python train.py --balance_loss=0.000541 --init_std_router=0.00753 --vocab_size=25309 --norm_eps=1e-05 --optimizer="soap_variant" --learning_rate=0.00313 --max_seq_len=1024 --max_steps=6592 --dataset="wikipedia_en"
Below are experts of layer 9 (counted from 0) of a mixture-of-experts language model. Rows are named router (the router's row for the expert), gate (a neuron's input weights, with its number), up (a neuron's input weights, with its number), down (a neuron's output weights, with its number) and show model dimensions 0-111. Each number is 500 + 40 x the weight over its row's rms, rounded and kept within 0 to 999. Numbers have three digits each.
Before each expert's rows: a language model's description of what the expert responds to. This comes from a sample of Wikipedia text that the model never trained on.

# expert 41
Space before numbers. Lone space tokens before digits after semicolons, pipes or colons in infoboxes and tables, as in "1982; 43 years ago" and "(age 33)".
router:516485490400435467514533444526515501467469515477503473423526526533460497528548534511593455582524564505524561507483620525528520521490462485513506551548495530464527422547519519544482556482555494501484538486499514533529473485523510453436481524474572554507546494580564520508484534527561502467556482511459509518475469410469621467545473542461
gate0:477418399511520463530465479464473505486553396459434462587447501528519478500453489582575511489460464447498487464549482479521528539552492501528518494444509496533478512419494491558428564467506573501502520494534486491549482462569523535490529502543517506503486457454562451488493512484476547482492498517501448487414491442475408404550566492559
up0:485400471479525499414485483514510520494468436460549402595494502542514473518457446546560553461504497513466443501505469481491521534519526516470471517462543480538504547442493557539553523428455512492540516497441514495469439501624536555446553517534519575508507470429499500538512495513498520458460510484500538487462476424528494437567501547476
down0:505542406477528550548512486550549521472484498502505549538516480466532473417469468422413460578453455493472491488484486435545446436491475413500573576567506461558452466514513477436504487491530529533490537495513464496516502519555549439419522519458500523495500546573497548502445500429569454528491520480504450474505519554493465516504514573534
gate1:508582504594494533465546502516481568449568492605480480510481444513518499445540433553535507557496476522525489473496493438543482564520562438517564495580509475501461491452474524485524482505512502489501548518514450519486586501494456495520413588537511541546484439550528519492535538455557451529556488482487523519391517507552467492401506459463
up1:541389503529556442535479525494518527499465520439485514516508494590539498517518540446433502492488516470490487484526535585496551440500515558519465514503492529470523540576592477520493548521544524536500511462467568492555517495451481535429527405481523494501500554464497470462484526555438509459458443513518490468592493494485525517470533516492
down1:456549506503524527482541528445525484533540467490491476545480555489491520573452481535481450543497503487509434493546488545510552517469447559587463523535518538531528486603461535515532504458479486449524475454525497576434580545511468493506529497497491509522484509467514421558483504480557481568521515556470500462527525546517475484558489545415

# expert 14
Common word pieces. Short word pieces and everyday nouns or verbs, often mid-word in narrative text, such as f-oul play, w-rist, bed, break.
router:422467472454521513474476524499499506471516477425533548590492506481495557465450503446516558502412507501441429507531466458470473516529520458516526493466441520501493515525511640515491571500471555492496501517533550535527492399576458458468532534478484548560526493520516449481605493506480492525486500493465543549509491526491432562504557471515
gate0:473419421525491503465502441447494454447561436436452511502500544531489485470478530547477551501548454419491474462435459499532466537485494554466482518518481519536514464545491517487436466489428444577471561466541519571462508505521551548507566532505565560479534462435472543499468487468542492528465537523487527555501458511513416522524546492490
up0:519513542550476531535432582556585517513496516482540491509561480451550455501531537472468388549501528542485556518526531526491518483499550469477458478535520398511441520527472470465497543503546516409533445491473536464517439537471424509496536465479477435494506511532507570468453426528497581489519486464527464477520515469429562468451481442515
down0:498477427596553527524535501449541512537556540526499463569553479424498441490478456559492443552439527494474505465531517505487518543546515534515504471520527483474522469556513497473525521421505507565474489534453451476554568513499510439560499496485547495466575454465501506529520482532456516511556481479418460516549601460525505554541450467546
gate1:492524456477533532516532468482467503517540449480476480476515433495489605578521498444499538529557491446510465460430507447564453512541424491496551502467538487532450482474501541538586438542519425466503578558521466478514496457516497500449550463542423492546394513584481409491514439425541477506462509453478495470521528479487456499477476502479
up1:504523480487483526495547529507488495432475503457481486509449481505572462503495463474481459429487511472503496526479605439513500521502512561528517556513492458527438516571531603503496502517566563437556472472458566480584512483445479515508476429542437500534499467492527513505536459490522459484459489404552542449462483525526474457482477484463
down1:472555503487491550474497466462499491458542530476423507517511502471520508524539466554541433507487555516472506468542509495552621509578511463558517461525516531533437520566466483485527516527441532437567558451464419485538446544430553513512458436461422545488458521533513560519526457495471529493540449525446535489488507507472545561546532535562

# expert 55
Non-English name pieces. Word pieces inside Arabic, South Asian, Japanese, African or Slavic names, such as Raw-al-pindi, Muj-ib-ur, Tang-any-ika, Chowdh-ury.
router:400520491476462482480462575426584527520492547452485483555514543525491494406500520537541534483444492507503484495456511544473465493532610421517515513505475388480520558448529510501505530514411508518418566513551459429423531435529488510537467499494512542482358458521490487488473521511504487501498507479513490556460534569473465456446514488540
gate0:522491413545556372473500518491490442531498531498438464515416464434548430494470541479416526486525520491517508597567522554425470497490501521472471525473581499502521493484493557436530513513550461586516520464556483532462486500473446480483481447548556472546439491491487476494411428473484506503462571422503482465460503473519546480518478466472
up0:467474429488519458508469519528526532526546451455472510464474414471467484462497490492561511487462515458567471509495502476510492484487526528414549511545574505537508523539520536528499521508523438590515480520445439531539467491492510497589562428479503481588444488467473496476467483463441495476466540524519508454474446511458519517523416459438
down0:437463513536500490495520549477485448546496481485537513526448464489483512473501505477511509486503519551579467542449524469520580474518409431521507527500473467546428528576468570474482463567500485478486585513476470492465523494512515526454488450589517569569509493501521553547555478544495466519561422486503568465487405563495509437548507543501
gate1:524510565490544460499502521566490438556541458513451557515476530482447519505550569494540531464446458439489464480439517517484452552488558471476559562498548455492482488408504448516507532462436521528448519422562524515499499547392464504521509501453527485491485466525451500501478454408518437512492510476510467548512513514463495452467548415530
up1:519455525515482544487471502493469522478455431460458508434561513485551483505447439511541485501518530577505508437594477556416510464519452442501515509527446515541483500625529524515481455488479544450520513546492477546533452473533535469452441501550536471495459568506631536463515491480466551453445496557546459452569506485472572525497453504528
down1:523491522514421483530483522421456449494515505478543460523454461516507540480471504504441545514447499485484465508531500541490489534509458557497571496417473562514472484510496476430488462507459496415549457464482545528452519473467582592510493481486446545463446467463470478433529459521470586529463511516573530488559536491598535483518501493413

# expert 37
Mid-word English fragments. Short letter pieces in the middle of English or Latin words, such as quar-antine, spir-aling, pl-enum, contrad-ict, sn-ipers.
router:396544475467496488456501585530518570547499512500593491576523582458506505511443480515496535549439480536492497487511498496520438459533495441469527448483545487529514563495523563477451540514460521484508510487558489419497570416504462477488534491442564402569499444541462453421517506525496506497479544470532496486464506560455496514489495492512
gate0:514454406428514483486539533588567548516527484478487501519463531487430492493507471540558472530510438500499454420485490522559551530480566460511558470540475395495582495482497522534518518531503472560569534432535552431470566458489425480536497462507529538511477489539538421475557500454448508540532512440459459515455502477545470510546506539462
up0:557452462519512539465561474478466511530582474486501455443458494495504470487570450503523582480571504455487528490491493431470475483507443487515510521510550506513481506520518563488447499510502475464505490429486444515443509467476532572461606504560478542486514544499500516498468442518500543440430465512542477565391601475480531445543504517488
down0:463531508482551455457552511532466544502530510474503528501602520477536429466486461498524538485559570504566518558447577504522556475555482490450482458543559570500384447517491479464584525543510460546532468506421471449504495499501509549489499498513455488495517541450513502497482496517464564469527479566432433491465506501510506498503504524483
gate1:522510569432560565564529517530431482524557499497486473519458443523489505436614482497503455445424463515445488513475512497529458512446573443465463481497448433512460539531422526572550501485461555537552476480483495528394478506547462523512457535440537562497490516491497528491520493503472546493459493552522512428506459465510477495442428571496
up1:541517422449482459449483447457548455525486443457484510467567434502454575492490507487398523428574519501487531472447551532485505530521457520546525473499501557516507440447554522475461530460523466502520500502463475482603521536461509502492527482486432567520493471469468496486479564537546455421520503493461517553561545510461518531480473425529
down1:516516444519469487463485522520464493438465408543519456481484516497457497464472465485537438566513522499472522444495436554462498499423511535461464572503483482491543535491486423524535511485491485561499570505504527455552467522520450447484488554451565543541504588494487517472485519501549481481486438462521481525541574503528467490602453412484

# expert 34
Line breaks in lists. Line-break tokens ending list items, infobox lines, table rows and headings, especially before a dash bullet or pipe.
router:553478477473482493507507470480534450474482546431553488456519556503464465558493456515515485522530475466544527538543546512505480520493496507500492500560438516452566472508466461545469443499463540537508481489501471511482513527466447509432463511493552474420515589483470473537489459497543530438520530483559557460548490420477560476481482546457
gate0:552485473455481560452484488542496488536426486495531480484490427531537478514480504463567496581483476520600544520479553441458503520477483436503486476491472536485482540450579490446493546531521488517506488461477619488537536559538475477517475435453505507454474523487592446500504520494510480527526512519529447458528476468471512563508494527467
up0:573526453443460593468467449526544473531435480494531499483551416509544470481520494463531546560489494484591551474498542447472475525433466485472495493493452505498467513457574485475408475568527465538531445464482574477539532534511461448491512448429452509496511563498576499493502542444502503528515567517489475475584532497487477553502485505452
down0:566559455571466513477462474456447549514488526492545472525521556492481486520445514477496480510519531438492541445446555471495537526462497512480533567475533557487452589458449513460533518458548474582544420461488437533475539470475509504468533512416442466447473426543496506442483533406479441580533521509490460457555509470513510400521502542521
gate1:437505495537439510513420436499561503561548441441486458457530487544530457494475496502549457470515526486457528529486514512413502576510544432457419506499542552559503533462448533493494484481486489453556555445512408480528510492510446579478479522493463447481446521475492549509448532471485460579578518533423535497467466474493490439487502508476
up1:532475530482533495532495552480458498456521578542507529546485462486460541559558524559468531505476527542545476466518458476571517449510465542486548484532508422444508447448554514467537546524502491528505458531459580465409489543429544428507522462467524580535514522506430413542551464542509500508436470460532502490488529481524518545518532491517
down1:490494482493542563497518589488447524500458467542544497481530472527474500525451533511518481506417517386503418520508487534468461501497560514510502492485458509482517500448515532480520473467553537505517491493514558444583522479497451515428403522505535441544522555513465469495451494510508495480523499531519507529514543533576422531475450532467

# expert 61
Punctuation between digits. Colons, commas and periods between numbers, mostly track lengths like 3:49 and 4:11, time offsets, vote counts and page ranges.
router:524520537485486473509580377500504493534475545464504541438436515577471470517512515513515500526545553509500518497483593523507503498529566595487451468543523526483376444529533496513549544471568431473587581478497556537553532527468512502496473492483557435443491624468516497522570520480514498398467453489521539445486507437507571479572474469506
gate0:478516518408445503478386516500482537494467416502548483512542517414512523501456484460502548483567547481522601521487484525472467522522532541474540443562484483566591538484582540481476456484515547485466521466553485524475469524512498584499517510493514526480504531462515444534472446486462491557463500492524451477469448523514536546473499503505
up0:499495404559567490449588521528456469536491527527438483502456501528466521521528498531550496509421452499454398483497515465484511517513479502598481523465496511438457536541441475521538535549531497496507488539454547537527514519464520458443442474484522478595458472487521544463482537491509500467563481534507506463559525496404558425466435508498
down0:529482548536449514516511403442599489470543574485506461466443459503474503493497478522527457543474518496543504481481486542507512508513546491572504565520440458501559480509550480503514496504526494438551461439461487538498435480547468496503601414515496404530430549432496486533482515461461458490485491550553458556553574484461507496550420350529
gate1:505518431485530397459466500519581416546487526501483567513533472550549454475486501494465499519518506533535476456498513476512579534557491522512466416508446530540492551505540531534461561596480510438539470573557539474524505535516547505498505500509524528540502513499491461541578518445456568506449530525480480449513483541477536429467451520483
up1:527441563543518532423570468477491464535539479430526491531518467537560457487506534544505543539458599501543480473495494537541502460471563523482461400503455499561427517516456498516471516488467417520481526516433499457515521540501518428503478513469530406518586495555456497451555512483505549434457513469435490479493502557534453467536460528535
down1:473492493513506497518489483452531485475527514526520499427504497536464474579464534517525479470474537508544481539630521467521487444482543502481553456396501517506524424432469481497436535388507534510464530504500590487477563446509469453459474495469448511412459525466504550506539470451548455450537465473545496477453580374472456486486514534542

# expert 16
Infobox dashes and of. Line-initial dashes in place and historic-site infoboxes, plus the preposition of and other linking words inside names and noun phrases.
router:490553549452562488451479487461516464496460531553500483459528498489523527501496503557602487431522539544500507537531559525486490477431483435490460443488482530487540507530532421477544443455540479524484569512417458455487425531454465534501544527560525483472544523490424542533496542551552510462511438508574514440485538486549502540460488439413
gate0:557459535501510532508520510510553493511514457454476515458580537542538574515492561569500519469489479567469496532503441453483508548415536514598449456475411526380483526521510498511566507550485502441459552449452498471504421554476511489496468530506491568443490498390467542492454578478413477441478499559540507515492428494476471485494613514483
up0:474506491480487495431485488505437484499540443575432489489574492464449454482537535455506490479419560517563504433475542528483503467504585496473565473552510497518531520468502481476479497576458501477543442447442484482607502428563507510524508507504520531483554535588519496522522577502580518517517438521556520446534529453480481480486456485554
down0:487484485514448475394488525478522546483527503461550483584572547421510515459467544518501488583427473456485446568491453511462520374459495531490500405485490559534498496495515499489521516453525507463541481472479473530578466482520421538459466514496538519453581497535435493525451494472547506547524543479524508497543474454473480511483495465530
gate1:528479493504496566442526474512488496485490535500435555556473504538505499488541489512381500480529533552491529538487526529481501499440461493528503476523496507468491522461474481484465455482539505501449590532471477482520462461578450471467496522435530553522469536539471500524515475522448400472492554447445521517568424452531521498550492508443
up1:473443536489515501453514464452477446479531461490419563475471478564474457456470460419511489449545479575532520502509576528481551492447525556499478436451497488516536460508562455555425584369538509441458503508504526447502540505491505545508495472514549528487505558516516532518502480507502378493514550486504460536522491538488461441554592513506
down1:530483479559464526436509514496457488506454477601388509399475510483454527530525485512443524507488503481500543474568470534479494450514484521496480527483472475467566522508452520474571498573514446528478493506485450498542538567415477565480547522526571539550496511454543431472540512459551514477480549507528504457456443478514507522444480556507

# expert 49
Closing brackets and quotes. Closing parentheses after birth and death dates in biography openings, plus closing quotes after song titles and other brackets.
router:520485499442527492560503492506551555567482452440498464521499458436461519529537443458467527538517455460479546508491517494543506487558479478468522510521525502488516496592495492510494437453511540525449527438479483509536504509492542554532459550470579521514493491566498477546499496533494522440474494491473525474499442503559533509485481461469
gate0:464457556479447517506492546475530515513531543522517510469477434446510520558528445575472481572521519502598496457509494473509483478541491528487490432459526505531435403451492467511585435478474518540501458491478556501552496462427482503533479548528523560589451482557500472552497413514495584547503476536522447558482472526505496468485425511485
up0:535524451487471546498541511523466498498462489471456517527525567550478492420463535442508536442464487499412499506492501571491537509473530479519498568540485492479536583538515534464400592526558480506566528544498476554464469562528542490503534479523509449447523509415533519473514610449484459462506505472485546456500484454500527594545503525527
down0:563490587478506511531476483514525527552463564431496548508479488461476473527487568522516457542517553528482470507499580591503503533599481520499447465486498474456555406484525463479514492541535488499572477540454531498457521527450516510519550533558566461488567569484546478481453493502478530471555543478558532466479553455424526501531550514489
gate1:567472470438555522547501432499455483418563449604499509599518469494494428432483535436437461455489476530540563451444505571508484517540463455547458455498494546557507444445427477453527519479477554485492513473447462521542525430539498540521488488482556505492532441498483452526528579523558494540477490520526505510483508490489545507522518543513
up1:462517492565508494444463595506554480567490551423462454392489534519564507527508485530584542559498473490452536551556511491457511481456495565449549555549542440441501522520507567494479521507531429517528494520587520522387526526525538446535503477453461523485442578509524504491539446455440482501537530443508481532469528502473494499473466488446
down1:604519543523491611438522503531524472512500516525510490583525463554539502574503517524499517569514509533496470442448479515548516460554489531536517481527495542574434498478518509461486483435518451465504387515500591495508621574479531522487475418522540533492474476526523550556456496474468497488498498478554520529507473456531516433480516525548

# expert 8
Space before numbers. Bare space tokens and currency symbols just before a number, such as years, amounts and scores: in 1865, £, €.
router:515423467500473491489544456483536494431482501506521494518530508445509465482476475466525570503513496501576544509500413468531511454505469502467516570580447547503483484564513528522498528468396520510496489472487478503526525501586519442460486548487442482487563465510550462545528529517529415481570481461427492525465456491499504483515518569424
gate0:509506527535511529444415479522504540493512543408557523536490441547508535457490589464483524462490457522487525497503516474586523517535523459443534531580508483562506455422455512578507557494427416441492523457514490487462472480461458478501440505477480519537520482469517436545521466501532431540558595505492406550511511570477474504462537550504
up0:506439563499423490454456439455552544490539467439511498511456435541437496505528493519511439419527446499509473506555450458538473460502553442445501475519521462556467446453482533544538526504473464453496474479519524486476544463541460505534486547416546545541561451462569464585524478496521471498576508544463482638458487490478454464471564545505
down0:507478509518487471472472509482493434480474542488462494474503452393466464477496481525537546476603528507464487491556434450518523494517471469470462526497544541472464368510526516543436499506511540456504459546491496485561518491539480432509558550503461527553496509486495509440487488437491519506473472487554506483510500483433441515432527435515
gate1:479472496450560515461493496451545538431482443501489454504492468477502487440457486522510499523526491554470443552428477494523479504452489431472482516478492484590490486515510389482496466498430492501492503486500572525493495490415472481583474471506497611551556533487525485493480487561589493507500560546562462483475414466483474490499525469543
up1:436465453511549501550501543457522541461434439478463439473521497463508528482498472518546494582508493475452481579503486527521464541483507415516500449554481497590529492530455427457439496505517493500515499434496539532519535457431454500600421523465490566469520484477495479494509497581569487515520509489553450524428494459492488474449539496527
down1:442454454493505501472501502444485461457473543440502470507472522424537442542497567479529500492409573484459474555572571462496434519435423466421505524496412509487538476567487444468583472451539502499525548414475530543510540469468527644500480521516487487551540449534491416482478482475471523603484507468547425485498490560487522523526503525489

# expert 9
Romance-language word pieces. Word pieces inside French, Spanish, Italian or German names and phrases, e.g. supé-rie-ure, la, du, -ión, -ère, Oberbür-g-ermeister.
router:457464519495422457428442551549488614471548470511553593488522526482522536485503510536483473519535581476526509531450536481490499523445450487568486518556468452562489466515499487475496463457522521468466447508547473485459464485542539492527517518503493524560436493533445474565479489471536529566420518536525464533520491537476527517463532532454
gate0:480469432493488474522425509541582553491539461506496479540510545480498509475452511527483459511503459431509520559494544467515493483421500476461475485513481455488469491454487464494582530480497463514472487461486573500425482530458462607552511485477515543495411531520466474513482560453513547501451500525452474492488475460447487535493553552447
up0:476510561519490514511564529524408532482516445485510544438551462525509563504509508427527605472507499477445524410554453586505435565548443474486525500566544513492465503545519511428525524496501506469500534508536489490506526488537507558518461596487451518502530501490464503441478528570521518489521522556481485478478562499526521445571453433531
down0:488564491535446478474510473428472533421552472508508460560562484480544491554461513534509554434486458432507449489518549492483509551562534487536567490490521431499539538531500521578540538488486577408505535480510534500507496468488467402549539562434411459425529563472478460541470571535464422477453484533536493452445511552569526545434523424555
gate1:575567449463538520478502501411444462459522441534468490451492445455539524447541447544574518516485535575492501521429508473483513545461547535531558521464571507611483520556502528477511575506570482480547447536484477519531505439560513517491447487554531524438520544520452515531573475487421501549441523528506536488535564607516509455462543517580
up1:528471518508487562522462509511499549534507529443544497535489486467477423519456516478489398510464640480532475458479476503521574453477472475420536430571470510479477511446463432555478490481490458526469537527499481518484425453461496533418481421431575508478454451451531529495458495454573485548531481488502475540517523530483476510507492562502
down1:474442467494434468571426516526544557484482521535491488474460531486512462488503524490527484513500541483503515468507526480532463469510535499470497652430510453490509528457508537549572509469491534490461515499451489477487536388545474515451514449492520494537521390521498489530561564521454520522530521519486521515511408543513473446529473403506

# expert 53
Of and relational prepositions. Prepositions that link a noun to its complement, mostly of as in "out of which" and "one of", plus about, among, between.
router:563535468514511473521561482501440474495466499556547480484507464497474452493574524502485469516513517474538553516572567494492566526493472509475477550441530547464393444530554539525548508459545462519459458521482470550481474569474520484469553535559472487505519511522479569460436485520508526520582452471596520495477487446502465466573496516442
gate0:507445530509451473482530483480419495485542533545458520535516431505526518487514462543496481483505437456407560434478541465575472481516498471532454478485479555476536535497530487520536451533486475558535492523527454445513481463509519494560537530476482536590458446579457474467575520511521526420494512519519462482501468511585494468437450509497
up0:503469500501455515490557475558417479518535472539525476499469474518538521494549467554515451461475476384515569417520551484531578416533528471491486441536513532440527603488494498530531474530521447457511469523532420504519536512532501503532503524549450552531415461496488531470550524501442487441482498462582456479479455494542541521497420522488
down0:432432462649445478490471493496498482526455476489518552508503507480497515490438533499536508492465562510542536516492484508562515431504526474583495480486500488498532482502505428582533474536534417483503485462505525528481559504514476483473457431454488496552443594525488508520471479501436513518535460572435519506533487479491507526492483544500
gate1:509538530535503593487440544529566509446433459561524536439470483470540434554525454499432523482475492486518485518478512515483511380506502427510501471554563439515501531471528491530458502442489421473537434567507512536479493448475515458610484461475496467438508513515462471524493535506440423538526518441493525538511451473505463508524470443562
up1:520454444505401508470518485470491460489565561466552471556544517513433546499519556509551458485500460491470479483400506509529518540537492548508468485488510490516503488497479483443487412475506489493555544506489417482453469541481461560486541463471477451556456495522495571444503432503533525462492547525556377487457591438451475515511472567507
down1:453424490490451546574515481508520509504554491469474496583483487555521528450491489453476505533510459483493507491461472444512476530472442419447501514511554509463476582508440492516525518399543511460461544457465534495455497555495500473469513511509521488586555553507441493543518428489552480486481536415468460480482518489521464488561479411489

# expert 48
Initials and abbreviation periods. Periods after initials and abbreviations in names and citations, such as F. C., W. Mark, No., S. Ct., decimal points.
router:491495483486543458462474485498495508493504513542552444485500545521519545516434508514521526448519520490494515436466454545432518497582499507466496424512448562559521525536500481510482539534538493516553544487526488515500485459501510456527515454491579448491428479552456495488460549430545479505499470512505456439423518549494541550421464496548
gate0:467476506502462555499460475403546442463449493580471543475521576521528503487496573466454494556465485412478467482525505526448495520508542515601588458528508454527556448502472549507485522521496532485529549511527567466563440493525560495482398579451517511443495525473506502456478484488448516505496540530538448494561530544500533439469464457457
up0:467515513527487526460480487391531449447455533586462520481547555543517522500468575459470477493470542408476449457520483517426516490496517520578599432487470485564559504539490527462474508452479512536521571502553560508559450483528542498510422591467522505427527507489511517460425482439483529503466493547511468462556526542537491488508498447481
down0:516526549461501511506448461535606506375540464547486510520478510438484458507421541462492494492502496497437433473486475576501438453446445447583532557445490542508478515499463511496500458567468503550467515441525505536516453528508543469478560536432590552458529447494487503554505522473503486441421527522550466504464538552621489548514446516588
gate1:469513567489503443466473483477523482528497530570538473490431532428518374501500500496574460410495457523512472541461514450500547454462535537568453482524526505474475581504516509500525568526519530546486502516464499460432454572514474521567498581502509456550528451495474461489570501437509544544431497500530510470539486527462535512507483572541
up1:508549568564473458474491554539478484548473473512503498513499491480534376532507476470519459498553425490530509505509520439491522514531591514478483512539518479509446576425552596477507575544499497536552473460440469557418527526546464509559513569467492508499506484485489481492502529448483507535466532436482485410572515508448500552527524555518
down1:505535486518578522482397468502524475550514541494399453520536510501522437486519428497521588451493477529488535480465533511484535525517533479441506418492472520472453539465500565571531521509511452503519519478512465467474538521513551485486445535527523476502476498529486534532528498489479545476583567460481542460582508576414513472431555512542

# expert 60
Sentence-final periods. Periods closing a sentence, often after quotes, parentheses or percentages, before a new sentence beginning The, He or In.
router:532473560508449493517544418459518465484502478464541504532543526504513467548536549555459470527550535506535528510498535554536492495520470616541500537475482605525487475461473511539483531488530518543520498463436512562509521560435524503465580532576506500496567573531496527507450440495501464517504451470528529489435534467493553464620459528511
gate0:487498521463453469503528462531502457460477517567553498554511599405501438471468439466475544482459492537496489440490501477495556489471532542488509536536586533497492555523496458461430478478507547498456429515482509428556499477418504492563435473460582563529507507445476510490541496560487452464435536554515515550512523468428421521549509535494
up0:465624475484533478451489469518488502516548480525524489479518493578501525464517465506515536487503479522491447543505479475519528502559518472461509545463446475403585486560564608488544492539491533521573532460605562543536582579573480459404526534443480497476522537544489530590491500486468475532527537521511497486506552447549494478533505480459
down0:531496488461561496460539514524537539469534564508514426494517548550492491528504454527474556474441577500495483495539455501577478467468545458497541511499515481494487486551512501479512458559501565539474504470512528488576521589476502485523535500407502614553455528483497502495459521498473488504586515531476543519501452505510438504464533463476
gate1:563475553489484596450441533473516455499541462481452515533571547505533540493509512464455481491561525496494534450474527567463552544467432495516477504473445484458538519506523519429433478514498500469550565511500550501423498480520515484431553504484462493456440470481541456501516486476525529538436485529489447538548515540564536546525469512493
up1:497493457467612457477538509572403498515505499481568454547531477510490495467533573478446510508420500526533493480532574467539537469497551512373512528568510535497465481494497512540536497493520476457494429519553458454535592523517466474471494491471494539496533554473480567532506490493521473477584494490545532467454451396514465461430488516525
down1:535578493525485494466514573450501496501521515574467498523492538522557460485528590589527522467489549536462554530478479545484550488473547532555516491418398518477474503466449512506550533500475562512492469480512487467515455485533493533528520541522505499488523555523510536585503562461530506494533535436510498514500521533510510484510458477502

# expert 6
Opening brackets and quotes. Opening parentheses, quotation marks and brackets mid-sentence, plus paragraph-ending periods, such as ( before years or asides, " before quoted terms.
router:572442475518500511466571433506564440430475467478449522474474545532461516537558501410455506472490445479458559474518506520552515488542492479494522512496531501423474517490528513552457503471495518540461461495509417483530492458498568465471444540528471552526508476451476499542450572504414454430491531488447455502487440482490525494427460514514
gate0:562452485537450501540540470493479473522460505484493493528486465479508531472472419512479371493552464502497440500518538494484492523528470524527449514549618522525421508524459507502579423473500574467606468508499519440486496571424492491549561430529562541521552479529478529540513451507493531443550429512475484440520529501488498491470463448463
up0:551442483526505477468438467498530555551499521454597461499477515521489457463434505465514439514513459455553486487471502518509489532524480515497466464538584559498469450554470538542521516496498513433477478502494498486574567486438449517493523516536601628568527469483458565504472446475472448531576428461507451594500542492505531420457443492576
down0:447580463483507424507513477448477539478510467482502517540453464388469527458493505523493524465531516486478490479464479539518501486482420518491480492530514486454473561526548461515553551473526505505484487551558510434492465517487492447539552478548551456478542394502420488541521476498544556547462447508507530483557506520513522427485521460523
gate1:499434512528487489523503551497438503463446502441471570491446483406509531497487521465489524484530469493525525456428464495462494495495438408463467522463531463407511561524481491496482499500511463450527467461535533506543425513527517465504469457474491473469453547507507541500482578464531531491533550503528407442509473499487496559474507585509
up1:572445453472490506525469492558448553508496431498527506498495482418482486517511549473429487404525553575554525411427454481447453480522470503468480542486471436491556502507504466491491386471475525490463539476497580523480497536439518462472517470488486492541487537511470504539496531496532562532518460539453478481492473522548479570506538519558
down1:558456434513465514494492571546525500431511521454468412513525430486493563469535489552491502566538554458502490445493521466484521498517452513444519471509458517478453514555526460423535576508481425537518504446531495561435528521517523472458472471486514552484486473504550552470481501451484595472489473513501439493533541441481519498530445488558

# expert 40
Auxiliaries and adverbs. Auxiliary verbs had, has, have and adverbs like yet, once, again, later, mostly in perfect-tense and modal verb phrases.
router:497519491544475514425499504517450470449530440439420456456542554477485449579476518503455461499540525508510484508513525450521512510467505548478532571455505514517507438552528418509465431489536526559528421569551456530491478571442535531536481507499511505472510480456505505441529488512459531429528440465496534588494523468523457461491487568555
gate0:448470493454502453423470496452500540444471484448567479447540485467514483474497436477461507459480422519533554526480558576463493496560482506481479501466423478484477497489523450557538546531496477467510487533480520507549513495504502539521503411521447532616492475529541477549499501484468507506660552538493501519468527464435452474512479573460
up0:449564484462497542475517482443469538534518486525408476514469532529483543498547528555447499509532486480470529432526514441502532502380474520503452472556532529447516560569477557422486481447544466534496496428484480459506490492521489422469524607519525499462569473540528534487457504505499479533458497418493562483533522484450470546469573427446
down0:523525476473487521558482556496509540550532464524520530463528531481514427611505534528477522503532457439522493477477514539537502524504559498544408503452518433514525519529527517523517436459491513544553488534504526527525539434490537513488437502605478519567524499549532446521444506426483500439431489463444526433487464512489514561446500496490
gate1:457511497559561471473435432543506552485530484501501429495510446517515544523516473478540421456439562443506495555466485551532517400530532462501534469563552430470502517569482529506498574535487502528571466563461551498452511524613434557523506532457483544506529477466556528440509500493506472563499545488482544443449496473496436480461546528495
up1:460452427472435482557540533435458459496421524503585561563476485556486512490478505543478498561533471509544505521503525480406469534559537469518460524526468463571429504462437463467471504530462563488496523479588481526512434508534523485451533474531502489470476568481557467517517481486539577425513560478528485525462436503482480563529485466546
down1:471507516569503586534521469522518420467527458513494469511496528542473524495516543476476516567542544482517490510524462473508459484541506480508444565407513470500478493523486577493531428556443425471479493431489480526422494480504417387457520520479558465530561436473571516537576482530484519488537462580501514537465500497539490449557467458520

# expert 46
Plural and work nouns. Head nouns for groups of people and creative works, such as children, women, men, film, album, and pronouns them, they.
router:532515425479432484399567458529508502500542548521469466599512491514560504503556476492525491533534514493458486518522515505525519501522527526475505529476551548481423492459451480472542521543499494477476533601503497539594536468507510479470495525520470504460484460566503419552473425472510433532510581489475558501514532491438562533544480484537
gate0:528507447517507490425495515494521552518489484540450557578521501440492548465448489509519480542465474516421498467474490425461526522497439478354512505506529500442466543505527539518455518548469473476508478517526556495564438532514504506472535488485511525521478516494497525487514552500525608480514485475521503443471554544445549494448605560490
up0:502535500506499544516513494609473490484470544427485475489561553434517562485496513507519527479493486529453458444471533495507509480526470490505600555525503463476406502523450473525550575524504522467457516569493448501472523536474516552477534462514443446522496537526465461504531480488497551502524464491502459510527542463392477481485538513508
down0:535519480453470533428597470471454511490528468506498484433480525524533562503459532536495458409481475500425481553470551499447424528543492525480454469473600467527475434484508478473493514468520424546436481597492485533541493521488534482518492482533525491520524517526482521494554514478485586496516487515535431519522453539548450623530459487474
gate1:454555593568444536518462449458500498587521514547525485503531435460481547479468508503399476485494569535541452454544529568506519447527523471525469490479451526462513521455506432548461503508525554465466527514522492497492502508525571433559522500465562486518549508459569477529512505471458491522495519506523490596551459532483501521466436497497
up1:525549533537462499490493426495460497556580490521536509490545430545514483490469482528465489484475545527536557536485504573544470429479521493526453502555513498521497523518499352496452523525527454520454517468454468514548492409532557488537529434420568478506504470513525439530479514468499497517436574503529413575545513492460538430437462438465
down1:547504418546586493519566431482454555443486475530478489455542547514475450550490494504469437564555476476485525453559561501462467496448499448474439512520504496524489511518390519575476466516488440575508488492498501515477524490440484491453523559505434494501538440464486465584517535528522593546514538540522519476509531474499525503515525509453